{"balance_loss": 0.000159, "positions": "rope", "rope_fraction": 1.0, "qk_norm": true, "tie_word_embeddings": true, "parallel_block": false, "init_std_qkv": 0.024, "init_std_down": 0.0, "decay_shape": "pow", "doc_mask": true}
Below are experts of layer 10 (counted from 0) of a mixture-of-experts language model. Rows are named router (the router's row for the expert), gate (a neuron's input weights, with its number), up (a neuron's input weights, with its number), down (a neuron's output weights, with its number) and show model dimensions 0-223. Each number is 128 + 24 x the weight over its row's rms, rounded and kept within 0 to 255. Numbers have three digits each.
Before each expert's rows: "mostly gets" lists some tokens that are sent to it at least half of the time. This comes from a sample of Wikipedia text that the model never trained on.

# expert 2
mostly gets: " T", " St", " K", " b", " f", " G"
router:113098137141117080171120156090095082109140120074156123142186110130183133111173140093112133125118102132120146106155120151124134109116145132127132110136076096135165126150111122120079128148084129100111155171155135139098101132144104108130126096133133093159136129171107115117143132116111142126151145131082094090142157125090180126135142123131108138163131100178152152139098155117118140058172128131152134111117121162117112068120150146098105150094115126143112139156110115127121117109146111128077095135116121125106153108153179105112127162164104131112148155177143128163135149128128163120164089159133128156149108157131131128138141114117151103146126120128101138111124084130115097111089
gate0:109075156111158101114107117149151097104146114121168144107122119163127129113128149091129142143112148123119098121183108101088089128157118147118092108134144173129140126139117124160161127102130164132136123126137130144145152153153138127112120112139130141183145097128090134101083169099151170053143134152101120133119121161079112115123139109142105152184112150139177145082106143100131143141113164143130191120114094158124165160184140133107098098076139115136152127144111121087102133121093128118122087109131146117148119109123179120092140162110114129148152152143151162136137139114119108145172101128116103114169139106110094155127103113100141109110118089152128128157132148116126112108156
up0:128150151151122118076119130110101133130123104096104139117133141141123120144117142154144160110153150199085116096143136108117096127116164101154145139111192103107116123136140124139129079089125110106096125160111109163152116117137144100141133103099137145110167119143128124095126106113135179120115153132098106137143088142121125133140113126095157097113145135100139151103073114108109146086165071117086163147131123134149149128107157146135122150150158110134155097150118150150144126111143081123128148133124174153095181166143143148135134126105100080154084105132134129116094119116091154148158185101140124157136109126119169111124090121128108145106131159138188075145158106132153134166147
down0:117174142170141118124117154121129099132084107093104122113129125139116130116122107138118146113114131160146152141162107155100122130132160172121125105113136125130128144147119110128077120134059125132110131169130111120115101147127151156086158108114147067134106106090146110139137121162152083101074065161141160119140120126135146135146115117144126109121147103131097110130136110148147138117140119156160124110150122116088103138107162114153156126064152107157134116139112127162143144145156167130148119156122172109145150117094137189131118143137137123126102108114099134102124150139119131158113123110112101180156109125134138121076134093168117120136113142115188169127086171103116130101217
gate1:077146114142126123169156140116105135134149138104140118156170105149134149118110128124073145087138165152085162151110072146126128095169102148146097103107113140125133125155121137146075102132153124155138132147120120123145162133111127160161124128087141114108134147115146132112149142117120114142108145141137122097121121131116136141130105112115068118146183097071145176136143099123129142126146145181165118126120123117147124091145145166123141106130166104138106102113155141108190124085160152140106077167139131105115086135113122104103117116153102147117168126153172136139125104145099170129111117129110102144181141124144141103127122080127118093137135097161076120155085149154138079105111
up1:133154137134096151097097160155147113118141139167095079157136105124126130150130149165164143123120171144101127161092090122140101111140126136131112156155106109130178118096146098183134154111146124171146105168113119120158153146100125141155136125140121142125139085124080172129118163077091134109118152137158113124117116137123143129097110157149160115107119150100111130115131112152181131163137137126134094153163139101141115120106102124121193106123111094116107108120112124162152127141129142118164124103133130129142064099126144080094170088156159152142139122154141142145133099164102117164139081078144133144070130085124123112135115139156127153091117141153139132104159134106115083142116
down1:094136089159106084185174132135143128116120128142154111077129116116143159117177127202105158152118139170124171131115115151185138106149123112138116131142114112118134131123113156145122113111136118109124144127116117147169172128121136134110062176110113128167134121143156112131156108100077101162124162106178114124106121116114132125102100124151136093122156111119141186120118122158120097143129132105100097134118189135184098109127097144118095131149103125142086089163154108158171111115073152127105088103122115126153158124126098141138170122130096145115137119153113151124128140087140112126165112149110146095144124139115121117174123124113124152132117120111156146102114099122099112116119
gate2:129135121136113149163170109135155101103126118157145188133136151165146107132123124193155098149136114137180139117156100097122094117164118158094160124114109117102114137146150141121110141092066134127144135111139168105112148139122127122069061118128157115138093121121174116145138089122128168172117097141126104100179157107062114120132155157121127113135093148134113123132080143172095128145124121129155129163140149108136137121110110115130140117150135123139123136134120110190137113109087145160138084148158161129117111123081153169094102129144133089132099140138099146158114136162134116120134105127130105132132101131125091090130116133116137145114108112146102179129093128075093123118112
up2:143132152166118131124109152164139115110113123129097157115129125101113166176096124123127180122133127130115101113115153130144120136113104133132130146115158165117079131165145162100094116104133166134182120138137149104170084147135150146169135163133138166127126109125147178142134124142142142151070154166151134118064105140107143136140143130104092132118121107099142104114167135096170127167084113156145121108116136109156111143097096172142102148113147130138128155124134128163099120120110098079151122136114114182099148137094076138128140136087105083170083121147162104112124127157128142139119123127094126092151105106111109114124083113148140156107143097106141115104079145102174156115123
down2:118094118131107107115139113099108142115120187137162111103064123116105161128138127133123145105124141097143112125091125137129132142075128088108106134146136148157148103128131116141116095139181125120152113104131135099130122119147105126175150135112112132130103115163122107137131129120196177148170129112115156126104149168104100163098091117117102117180154147112132150115133107162119137108150093171122141121156081114186123120181115146110133138093162175125105085126114165160100118182122124125108115140135125089139108096142125161107141133126119110145151161150133100147097122089118152098101153140169174082149164156139095157142119091121157099148123108099101131137132144121115146107149
gate3:179121122122118083141121126111106100109108139108131101103129071148176122124094095127148130130141102108128130176147137118153164149148116115112124143090128096125111096102122111176151122139139174139135142134157134175067147130144125114098117141109069155139082171105103146136154170128131149120086118138152164146132148148128128172165132113119186158133116131116105119117136108100167113144110090152159139160137173145137118078148112115147140119131104085118147101131125134136150165096121087129175150107100126077068088128132138155135104111122134113083123118102153149124131149145137136126135090109137136082139142127106117145129086121122147125129109138135112174131134097090160095162130
up3:098101085152157143124173171130111112160118137127133131098124121148174110149116106105105111139111137081099171124173101138152140102124131115093113092099136106155148128143141134155094137120112096144098134127133160105151119148139097091099094163153160096118144118109114141125101135107174118103107115156109144183111119144109142132145099114123141105105130171143135145139165145153171136116103131074129149119077119109116158158114106135100103140078116167122103176139142119080163141146113133131157116105077134144169134137103128133134170109140113106163113126176096150160125131180148137129104155141114161106091134121091135127139095118128184106148119111162106176137120107110109114136144
down3:148091102102139144102131128186134102150152098119151150108116111129100157133123112090078128164125105124151133111181102129164160131153092119101091128106128113099127135163126136112090147128117145097112119128134132134148114104133114130128135121171117115107111111151133135166112129144116167126133157161177150192129155097131131106114096114125154178169136158118158134137177116139150094103150112097089162174115170149090131122143101098146124129144116149129169145114080120132087153136096123129113112110121133083121122151140113166147127126128196117091113113146137146156104117156140081121134157083116124155102138139127071140143120173080151068136127144118126144115117121106111121122149
gate4:131150127145173103131119147117132104124144156091154097141136102169114156127139147113133123133131112169125112113134150135158148120164146097113132107142160127131164129186092114138106136145120155147136071111131119141112131114164109088129164077132104165126120126083161085106200114141119118116118102147135129083169130134133177124111152087139131116156094137099176137189082131098154109087134148091157117141140127153073100088110119159116172127149110135135138110142133144078141143142122138086172133151126144090125122149126143095139103100152153171139138139137139142117108125135136124106071087107100121085137121110109113110160148151159110106122159136140108128157116123109101127124155
up4:116131101151131140137158117109155138090119143132119156130162161145102101103128123148101134080110148169129142119127159082083107143150119132136143154068145112092105107124173099139097111168112106112125151109144169157176125118132128128071103146157132143123151126129084128144148111103123125131160144094107131117155154153142116121100135154141117159153107174133106157104123139144144152119150165122147136085180105101109109103097127146159137108141108118094118106130152144122194108090090113130101101140126122114089098135119133147146146173153162120086190107142109156105162153074149164119120151102112126111159129156141083081090123107132112095113133140118105132126154114151140123122133
down4:140133137136141110091171146171124119146098164154095110115137147120146120137128074096102159147128137124135128109166157189099140124129155140160132101125127123098147136149138153144123124116125087137114116117128113097119078144123143118164168142084164082137140143185087121094127096171119087148155105117100144150127133089127101121139149154157105125171117116123082139101119118103103162148090135146146127104137135153156159118095134124116125159132121124097121130133089142125155181088143132089114162121127076147142152135152098111164097098112120098125113128134125086156143124125093101150153157116159123089110132143125159169097163110168147113132138103130123132150137089136177101081116
gate5:135113095080096088141121121176116099128152145155160105146129084149154142103117129105128142105135149076111159111094166125144163164143125101167093129083138139145142143164093125144105132139139138150133120142132106114146129162121126129093099103155116131133109119124160157100107113146109128130102093194100103091122143115171130131160161113100140179135127114111110140133123103114148167085117126114165151126092111158126069094137124139118106103100112134115100128130118091166128106138107082111107100139124176134114127174152142118155169168118133124155093141154118144130119114135157157069120147090168137134130116157148121077127102126126135184126091111148137109158119154097132150139128
up5:149093150095134135133167139109161123131158156142097140155096154139135115098129132129097098138108156134089166124112159145090105186151177120166108157118168147142086169146116147151123138154145138104091124092112126117121153089134126131127119102141076117129138137135153136133117145106089105129166102124143145140159122145147101106125151096146102121152106147135149140140165161097095119066105134144136095094145104157155117121165136153108128104175161116176106082113136113160137165127124142142122145141107108152119137123142109153088104112144116144126131119159133140141130137143123135106128150134202140112124145122130126090135099145135101124119070090099193118084134126110138077082115
down5:146081148095154118177140114114096122141085145115109133093132160140145142153123156106136114120134141166153151149124166131134139121148137098099138155121153115140078143154117150095117120138113156116126158128140095140136107129142153158134130154175127082150116136089156112167115124125130140123104142082128141088114094135146116142109131143071146135102121179144129081111142090168089140160094116133106125117147103153102104144115149108140105143137108101217165169174145116106107110123096117137128181138156155100124106114134127125124128128107126155160130138127091091138131082092118103170115173103177101136143141146135160120141112126099075111128143143133115107108125125103158084141133
gate6:175145114102148129133065165104172100090088155121131106110122147086132086122085143117136127088128112119150142139116134147132169139123153145130126140143147124141123152120134180143112131120123155133134126101162163067104145106085106169120142093159138105118146083118100164125149158112163093134101137113138107152119116161101145146141149111128063106138143141142102119092118164134103145137091116121157117119118105134139109091101090137158120131114118108130126148126127108117132152147178126114133150143157155120120076123150155126121163107160117129171098114162106137134118134152133102084132100149110136122092128124106132145161155111109166114169113073134117137212104160165124142127144
up6:127170137165097081118113090070140127139105129130108152108136130085145168150140141087136164119164137130154169104147085147161097139152113116118165150102109100137132117100109121080141149111154164177127145100129132160106155112126162154118140138140085080142090092096190103125178141160168127144092096141107121117081099119112116095127138098135114104130118124128136133116125101121174143104099127138122181123144091151119152116112116120131122120140128158120147134124140156161151148126119109127150161091101080177131102113101110152140132110149114147107133135149138123134155128135114098097148166099150143134165107134121165132151096088130102131141127142122123065130151108161096114118137
down6:119141137119153113136142131140131124111116144149149149092075146133159083123089112133077160109143115171143147118118108155124146109125122111121088108129175134138126097119149088146113092135138153116147154148140141103071151127097068112114109144140112130137132089132155112100127142156149123157131121139166146135089129164143151126148115129110122124142120156134138114107106119107128137100116160129138118158143153139123139144108165179096146134167166142137140149181133121118139156112109137132087121081103134134082148150121141120143132129156102196090129104149089140162106112153088112088172159107097125045150122095123139154105127123103104115183149134127164108082108142147160093106125
gate7:113120109144138089176106131134148106132115108116125109120119109154148144135151082092128092125147115111120181110161152160170191130151129134104147122117121066087158096130162123167119062146123129133126124171135136138156185096129118127141121131124118096127086145114138134128141107118123131121138101091135131095090144123126154162089093080117127149122113160179127131160118155153108101088125107133161153164099114146092159089118111106126134152138133107141113127117152139145131120153131170092155103121146161168126130122158108090147096169117128178151164125142133194113181107119144157102128164119102146140137128082113102134099135099115123120114123118123124119137143139116130138085099
up7:119102127149150168120113098095111157152102085181115161087129136166079140112120096126144109093112152109127132162143148117176121097148146159191145159134137123125138076095147179150158130171100080130111138106160111131140114131128152136129090136153131102159143131104088125134080144130106154118133129083078143113114130123143163078079108110128122091138164133097147121167098127164150170110107116123130117123155125146131119124155158121146183144139130126163155121130153128121116116140107137130104107118068087102120122138181159121119117145176126105114155155127088126142094123132139102161135136099129151117108128124109150081121122141105114128162109109101157121116132113127146160142115
down7:100121108142124121131104101125152093136145150154147155125140126142122108159162131144112148144115152119151114107074130144086133119116100123134132170132106133187107117105126147112140158093068101124084122137137074080118154169098099148123093126148121148142118164110105128096109118150181131169141166177136146144142157093151154122135116147128092150092137147128135128155170120106131129124142111131113146086157138135184079104153162129111171108087147132111158117138121144101125122107151117174111118136119119100157132137152118111142081109105116133065122155136105134119099144122160105128122086092160107129129138136135154106118109140168139117091121150138127112087145141094193139164157
gate8:103097121110148122095130102122170147117147150108113135183099155107140089106139111146141115121112133110134167128052126185152121161139117090176144110134088130116185151168109129138116100148123136160114140113121152129140110142145100141126135142131126111098176130159123149139130149089120113139105172100121107120119103151119131121105119081161109138118073109101124094119152135113112156116161124110130169169086172175124106181117155114130130085136105094123148157122118157127166113110134109128092152143156117096109097152139128104141146141182103119096142138124119135152114121133130123120143120109143122109147158131111087148139168101148153102145137119149150125108088091163065126173139
up8:142151170154129125146134133135101150139153117128153092106131106124083173107107082129169091116161155119156145155112150138134127138110135139112117113164140089094132143122135088108123133110122107094156131115119154120149175119096139105163097110151113126109098159108149137128149104118152120149128065083155136102089115114108172186162155126184141124134145133114089131091118116138150086117102117119121126158166171152157115144111129103108131107125090122123128101134134128088148124143142100088125135089132123135092096148101123141118143161159070131129110161142143134102109119107133165087167119127133135164102138143126171121141097110114194132124165084141109098168149125116128115124175
down8:107088094144176113103107131128125115095069121092101123105130100097112120147119146142107129150149133134180163150131118146146109089137119141164135107145145108115107137120154126133099122169123145118129111144141155136146116139153100131152103133133144122152161096106154118159141149130088111168094129127100153126108058169140141112156096150115085094103103170126103120114121098113097125166143085108121137117132147166116127173115126112104152136116138121079133121129104151102176083117071129139145142114152123097122122156131098128147140141133141152116140096171103142161118116148127152126093139101149087173182153109174143168146093131115104109156120145117187164140123148134104150168139
gate9:120114146130170131120133134087100111134153110107133098166085108103139072146133154142152098131121133105119094150123135068097139101123157086114125105121156128137115128108167121104122129113115103095146137129119105137137162129112091090133130173080170177179099079133106161113123138116134122144115106141102097140146090115155109142149143131164115139144128137116179120127127098127144135116167096122126128144114125132116167130131150171131117150128164117143111140132123091128130119114165135153098144125113143105161143139148181095103145162186124151080158127157148166089155164149124175123122136086102125165092155128127119105161108156113134136140082104168105091152102144175141116117116
up9:136134130131137133154113109078108122112085105129167093073201130130125192129112101124143145122123133146181143143162103166134127111145140117102097154124138187157125118098134152145136151109147141125120128110141123134131144182098143141133126145132170125126141093148081107131139127126114188094116118153156131124126110119132155155128119139136139133140127157161097083123137124150149122107119158191113108102111091095105088103082118112142153117103139114112149125161163107117129124108136125085128125095138144128113167141068155131079128116125138110178109109107131097128100167113169121102142087125112154110134156133137122070134112104103126104147176145159163127117175129131140151128118
down9:110128134146112152128128184141142095126132107123130097124132160107132156127126107169134134163123142155141116103145166093144093120127101085129118150148136134126181154118124116122115134093137110084126148136148079094157106130125166112100090154121171114116108105092170178153144143129145135135114146127096145124123125124140099086168182141166130158098116085143105112154171137124158114114145171164099119080167133102155180124094156088093132092146165127141146138097098110126060152151113122122146147118119129123116129160045106129139121173120127114116117103119163111105155128072138128120138123149113119127145119147127123081156113123135139128157108124146102104123128128117141169135111
gate10:154122150146148126137172097111167076064176155156129107167123101136149149139126123121157137102145194149147074103109154157113162102094146115095150112136164104117130120147134130063101156110124080125108146117096122130150108153151130121122118148139125134154120085130118116120120134115137135149118174141094142129128122122131182109116131139105104136140094128131129128097109080134120159102161107124175134104131087131118153079135124117101097120146115137141133145189103098133128091116167127111098119095168170101124148114151113129128172119131135131118124127171132138154110129148168135101111125112133153101143101125156155084142126110093183106150136148118106129113134111131158170132077
up10:155133171150145144150064153091108131134145170135133134130124133120134158135137160162108147145161098110126150144116154112156113166139114129158116114181165151116127096166111097096165125117089152127104120142127115178109087108100126084110118143142128113114116100137155126145099171078135121130134155110189166160075119093110108118157109142156169135140107147123159118153090116128145107075086161094134103118137199143098118117103090148125111126106142136106127126147128130130111119125142135125159140078149103148135144125146158112103135129156131132121128097076123092077096135132134142125186128138161122117143089076161132166116140124141100141139119104130112116134152115131118152120130
down10:113122173167137129154127111151129115120083106067094157138124148131106089101152137111132103099122075161095145166149134111116102157115131128183151119149146091150131109162074148132131159133124143176130120137129145099125163096109105157186090106075112128087162087128123131134107118190135118102082179125142129099129128144120129096141140150147117172148137140087109090125078121159150113161135143099120136130122113116170146136137131116099131146130122074101161110086115118111137137154099128138154132098111135162151138125155123128109126122142164145124138130128125121130130166090102146122128158130144093122126202144153107131125112105132094112093111140147146121140142131110159165118137
gate11:092151142151107139163149137071115144134177106107128132121119108129139155142161110120155137185138134112117147118133074108115135122117135100151147144144177101140131106122092127110118156097127131150131141110153170135130102142136121112139161120102130168132144094124084118136115150121137110132150135126133130091103152120124095127133097088077110183142148162114105090111154096166151099134126162134113183161126084100096156127147123164136133116158121111140107116129096135104109149158137139105141127114148129159139116127137106182126098091129134127084120164124107182117120150167095125125108116123178081116135116171134134137172159117184130104105134101112074106105125122074121089093134
up11:140096177167119178158156106099131155091090151136108138150120148109135134147127109161167098117122092144121092125132135139107105112162075137157122122143101110153114115148143137140104108112133119132147123136097085127101112162095116110133105091154145142104153126133129156083150110109119090138112134154201144109110154115094104101128106103135126165101105136120109133132156129109107147118139149121111147083121139118153120161161123157150151133136188130144106117138128103127114130185133118155168116155136104131100110085139130107176141108102142133138125104148142123135142106114114130177081140115133090141096142146144136108077156117140145124073203096137113117181166090147136105128138
down11:134147123092075130153168139093145074117125171155135133141104138174163121124140137104108134140113118158132174124112145142147113117130107136111132141109080183107118156140129094119094131122123094144108110136138150136133111098150129126119110140111102108139158072135135127114129114166118120096099115146139148126136104142082143104122132129148156092109141109118125194127126142155146167147109135157190101121106114086115115149092126149156114097110158138065116159124131124108094134146130107137123147123093132094121166149140140130169122141169097132137141137132153151135077133179103163097188143145133155174106105121129105110174068121104158096134093133118119157163115099141136140106119
gate12:122090118128111104148075146136132100120100149149064140134168098132123109093141128149148140123114109121130149128109143112113126148150105102170118133163075127125094113115113125144119171128091119104156122111147120190101130106180099139194137167164190111150167125139133174133185107122135110107127140108146156159125139133129099132151131126100126100130142099149137144141176138096145107118082122096153165129147133127093125129108130149141153124127127076132119132105178136103130143190138110132164095140110129095114128122133178133157120114136111115106127126185135126094104182086135065123110138132134129146141123104121105119131130115093136114149123134157081162108123133117103111129119
up12:109111122120145128153103095123127135177144131144120138148135101135112143073162109122126118151096115119158127149131142143121105100153097117112202128098148119106106095158128098115141139115179118173124139171069134141075131130129150106074120126165127121146116149137104106097134154124114108156099088138116139110104088080107162101149119075099118119110129129097160152101143096112133140133123096128142095132130157095137146121146166150092157128131135125141082107128116111123139132068105148139147157132131133145143147131178106130136137118144144135083180137123149128086137134137131185117151134136107092134106166121165172126101125142117119143132123163111082157195121167133157150119131
down12:144097129105139114095121097112108119130129088102116150146102159131114127173119086127136123134084108104167111100133094149132134151141153104168112140149150127097123106107121137121128131125150104127151137192126123182112132143138113178118160142111170177139157115115135116125110155108161097116148096114121133136143120101143098123105125186149157127144131132126107163099127135124112154112097143105135081112149143132133127148116118131105117137138120153137094130064103055149076110112143169122084125150100132124131166121123129152152138072146124138119139158147128126103109169109102092133131160200168105131124156182125114130096175155139132136083126127138117140187100132106118131105144
gate13:147072088160102140141151119124123092113068185151161133142113107143110141182146110109136076097115131164108126150134134116105141147150132121139168149115101124137131086125128117125068118067124124115108166144133135117120153120129185124113111091121106118136132131149140122139109153137136144142194133100152090109109155149101125122149147182132114161157109115131175186108089125140111145159169136142105121149129141120092112140156121121131133141110149119097101169148099081169080145128148130136100123126124131088089122129087164091132132120128135118125115100116170125180140143132114106140160131128138131115129128134133146121089093146108150097202119144134148113121161132125132129115110
up13:167109129140137155144167108143164151110112070113146163101130093119137137114161119104123131103143129111117135113146177172121136098137155093107132142130117120132135109117117113057160099149124164117129142137107162145145141106176134113145094138138121117125126121070135089132140100133081134151089115139109152150140074130117157125119120122144124126119138131119160153170175148110113113097149121098093095094168135112141171114090145135151117142124117129132139117099165111135082139122125141151166098118158136131146137180118153139087158111145134139092116116117119132129137102143162135090176102104114153129176113120135139152160113191117105107115133125094138134158144075140086104072089
down13:133139142096101137135119145136123129097123134111112120131114172163118128086132133158133169150096118164168106116128114155140105152150134133090144083134166115112132121155113079154132112128100161134134094098166120126113135140160117115126122112092116133141091109151153167148097105117121133059083126139039132150130092155153141164130106139139113133108120152108143110145136098128125164089145132193125098114127077116155150121157102105137129150139179144121120088084142149144122146138091147116090140083139088120109140127097120125105132093154126120148142151103108147140137118169148158131113179131117135140163138097178137102141134135138124142099152132127165122186131084149146149108106
gate14:127137120136121147131133151102115142094125145125134126120155175161153069120117154150143083190104104127130111123110148100120135084099164123115122116132103115117133134138131125128135153132119108150132148159160101106123087138123117117133099169126123178159159145130114130134080087100110150130139148134104103147139129147135144143120171144128082121110140116142128150151133138167093140085122123136086118127133137169087077108082156161079152108111149128097157134130124167090114160130154156105150111150122130164083098124152151094115115129092196126134153140136127107166102132126141083139163146121173137156113147110103161149122110132106138111085180171116157152169110176107146131106118
up14:117135112119128120141126143123139132106120114158114167157120143130121128146170145115158166113107112129087125129100133115149106098154143138123104130114076120174172089102108106174132118094137111175140100161132136156094133114134105108138171091148128109147131141114128146110095129153138144186123117171136132138082134106113149122108136155163107152114130159142145120147153159074140158102142115150147118127122090123086122131099122131112149128156098103092127164106116099106102084148132132117160085155112158165156170104158124134164108142128161159129087075085168098108092116117128119110120122115144197121131169153129103160103124114153156151110091107139114165156088096133130129111095
down14:109129109095116144110165118124095136184182141151148127130138130150063115102088130137135085130085152095139150089137134107120171144135123135094132160121145113102155129111145134127134132116185132155116105138096126117123121170146141119098136098153106118123153131091118123081109120124133184101166100120149123096115108140120113141160139152147135138138134097118095139144102099131112099128171128120101100129127144091132122151114120167188141136079116107199109120151110155096128087145142155179128159129134147142103139167121120138119151114130132133124164144099158113071155127127115140101088167120112124095162160175171134110107163124117113128123167112089140117098149139131121109093135
gate15:116126128115084105114100098133133149120049116150118165137142155201123114097145150130142135159122143114119131143137135128113161105084096106143176144173146139132172121144139138102144129144156140114109134099110135144084120149129121130112115137138151111132135142111091140138155096082168145112175139157148099108157109170139102145149141124112152090128134170133110132129093099118147112107075161127097104134123163178115152163108151172128081111137175100123144116085148133108100127146127129127152131075104130153141128100113141139135151087116140125107133130159157101150139125159155117120131177125097122066092101145161108121134123133164126108113135102140115091148117123151086096126167
up15:126139100183167157096133137099146140116114133157130163155153098136155120135096101174138141154111146130140114162109082103114109133125159119122146159077100125134139154132130142108153151124133129131094152131116164155168115097131099153116098110096086137131119088147127134133114108154057095116106160141149153177146140138129072114106143090183093095108129117121112177094100105139146115100162165132138123110092163139113160172117134155165118111157147170149112144165146120144114152117114119108093105128111160155141145120169066149128114083083085096127148114133105119089122129143161132124125166162135141161140121136130126117123132135130106141106137097128107141112127134103107120139096
down15:122133173193120113074133150120129136091105206155137153132142088123138141165109165125103126089119120098140155146133127161115111121141093113141135115109138144152082149134114135127124084116126148128104114121113084111134126100095160108134080092119140129189136115114095076126124133122111160148125136084145147151108120148127154135102136142113149145078091154128122109156177176112153124112134171154159121108112129120084113089137120085100147147147155126162125097136151078139122141110114116152108159150113103102131151140111156124160097139146126115112152131134115123139144116126186153132111138108141121155131134102114154117121135098120146105120144121181152149100136176077175122091123
gate16:102133137161100131147111146091150120155114108150109100139135177112102105143117120143122117140113107107134155142102095116137139101148150155164150134128126155120080147134143122083101163105150177169157131133136078111139133139134110108138106123157111105119142120143157163119120179138126131105114075097110106099168145172110108102110119112102063173139114144132111144119081096170119162148125108157117131164105111102116142102177120094111162164119107130142109112109159115104081159160132171120163137131154098115147140104104132163129087180111131167159089136117169117144135144111083100150126129116130126138127100104178139105133088142126146163099140096122122130135136133164156132129147
up16:096146095150173107150115141124154143165138130126171115143116163120120116161108104155152117145082122138083123139088102135126098169097100132161127149111107121142145143126160109167135102117129172137124102125123110110121147161119098132147162110190084093103099142140151166107137128155134105110125157105132134155154132142104150154135071093144120142178153130121091112114097119181152133140152171121107193078141116090108105129138142120084124138137141155115146131131115128155113101133114149104179171099117136115151131128166120126186107118098125101108151147103107127131141131150087122138095152135118111129093091153124156104125114130113173130097090100149092120118085150124145141139107
down16:120149137147097090093129124160055126099189166129141126095122169157133130122166152127101101130133093147155154135161108137154139170108123081133091133133146128132136136099139093139144129132144124102143100153129107152110119120104099174138110109112145145166117099126133180115138128119116105107140142142177108091127049092127172151111124103114108093137132106112118101123148148148088137126140096134135122138085099161129121121160116096106123134125118147139101129176122143141136122125090123164093142137180149183091093154125097118126128133173118142148138116108119096129132117154125119200123146105122175101109096140152145128129157151156116093111098119134148173158111122128131148127124
gate17:122136111125123111140114159135115165108111137171117160148153178108100108134157110142168157117097163136117156173173138130130106136109131112099142120150131181147122133089127083140135083098085170106161124160110152123164120126127156164110129127121152168148123127118133151083134135137105141123156134126130102147114128096074124117109079143144155118121116168134138108105114164089098124142135166142151134078141116143135150128109120146148093101110156154135155172163112125123155105078173093115094127067135135110099119141136116088157096105118166091120121169138133123119137090092107163112147162121082109091136140112090152149107109107137116101128106157154147153127150116137110098140141
up17:136159156102122097146111092146118156086141100140130094102163160161101099130127142132111106110166120152094118150118162091125193105141107172142131107092146114103101153122149103101171136136136140110145155106131096157064162093093141117094132090127132127156092149108115156169096151087138177125144119134132099149111103087141129115147154149149104142102108104142122126120112142168122116125081157117161127139095167124132154161115135129113144105175098112120161162095182152104132153134120130169137158124116124122155089122131169157114101120130149108129126144126125143121135085136160116158135154121106119138129163107126128118104106118128144132093163146092117152151074105134123118182125
down17:106129136117124143137134128144141129128147121102133111096120120162170133131137133147093128120068139128159105131103125124121114124111139109124107150105103130127178120123118106164131157133119090086112161135129155108089132191130142163152148124124107141153130129126142110165142142153108124093107113127121115101101121148101127142138109084130132100158182149132159127113172118120167162080091132201145109158133122120115168073137113163143108103120138113141095095225136166139145110111158175135124105114111119145156161079104081149093130139111126135129104102119167151110087137100075154127158131116158113130118145145121154118144139103121135112107168105110129106158116144145076139126125
gate18:113119111123130075103111135127166083130158072154129119088140125060139100095095138180147157141153127088121121154099098155163150102143153120085118116111152121095122135125121079131126145146121096106151148142182136179148122158170143142155129137119115111151166098140101121079147125176121132134131151134099114168128148182153150117091087099148080104090114125129125103115131181140125147118110116085152135112131114161093096093138145107125126118166120125132143143142113100121104117152156141079099098157119134134093102115152157115140109103111121102128160102130153153144116128131163122137107087155143149163160160159168136133147137101120123146143114145137123148100114136126138108134127
up18:114102117108156137106147121117111160109135169143146120102138161104109084131111132130140109148132092125123123148116126113088130147120142120111107142128168129142100144124129093108132137139121100101130136146142164131137156120131149150127123140133119101097161159095123151135152144114160098069160123128135119137166136155096119086096128102124107148142108109120109176156118137121075142102165080093152160133149108157148076168192108153145183114153160138122114146136134126093138118123141163147107134133141141125136122122109161160106100147154146130166116072151141103097124119110144151113106164122147121106133111137065164174090087165142067128131155119143130138109125112122100059163088
down18:089151132143118149154140096127145139118113143119141085152138154129174131139131144102106137082165144088180165124101153119097148117141090139123114117136097109110114131126139117162148153122138049094083127181110154123155117149136118121126082108125145148111145141135110151114117128096127134126161135092119089098130138155112202149132136113095159130079147143148165151147133097111180115149115079152127123175109112132134132129116132143117155087149132123164145103103108115120095159103157146133124109120148123117123119155160152075077134141144105135146142146123152104154126101114105096161135106119127102148109138171136135090114094121101132109117151146147124168152181143098156117131080
gate19:128129158099120117112148115130110092135131088102100135115154107107153158133139117104134162130122115119151145126155114124098170133166121115151139102160141098116171179122094128167131119100097145122120132102163139189153155076127076139092120128101131078180110140135140120170158132108138095132131130150109156126114108140116153168157131097141127136084152145158135105110154167121179152134132174122127108160122156104100069095130123161126125114148123106120100174122107157106121125156163128096146116101126091139086135139155153136109122086117108149124144168128152105128098160134142160102152111071105139102147115120112133121122110147100166118103154097150170107143145145097098108154112
up19:136123126164196111116117118132138106157094116118099140164124147128121107131149105104137123130119146170143135062150126132156137091126104122105077135173107141113137156109118104105113113118128140171090146153115131120137125111162126126113119105136116135151119150157124119150098142144134158109091110106139112116175139140083138115135139132162077127140135136143148147087138124141135138146146160098122181133131089111113178167089112106165137122119098113125129161145120153120133136151129136150103084188133114100141113137095118133140106135093094174131138126112121120166147116125121142155146162144207096149096101136113122099124098097089139141103088062156167182100137100123114130144162
down19:106133136180132151118099124154139104149152089168114112113138170150106097132118121142116161093113128119136105152099148111164111111140151165129106136113154137096102114137124071142181109176073129154188149129120106124142106092154127128096133138117122158145198131133111128165143159123118084122126111136167114158115133095096146096111139184117124122183091151131154125088079144159141164137118144123153147123110099155108111109093118172134146111121144119097116117153155125157120168133134163131097170166119153122139105141133125129122105159107115113157122143130116082142117112093154125110109119101136147105148113116097094158126090133114075094147132113135130135152104154130098090135108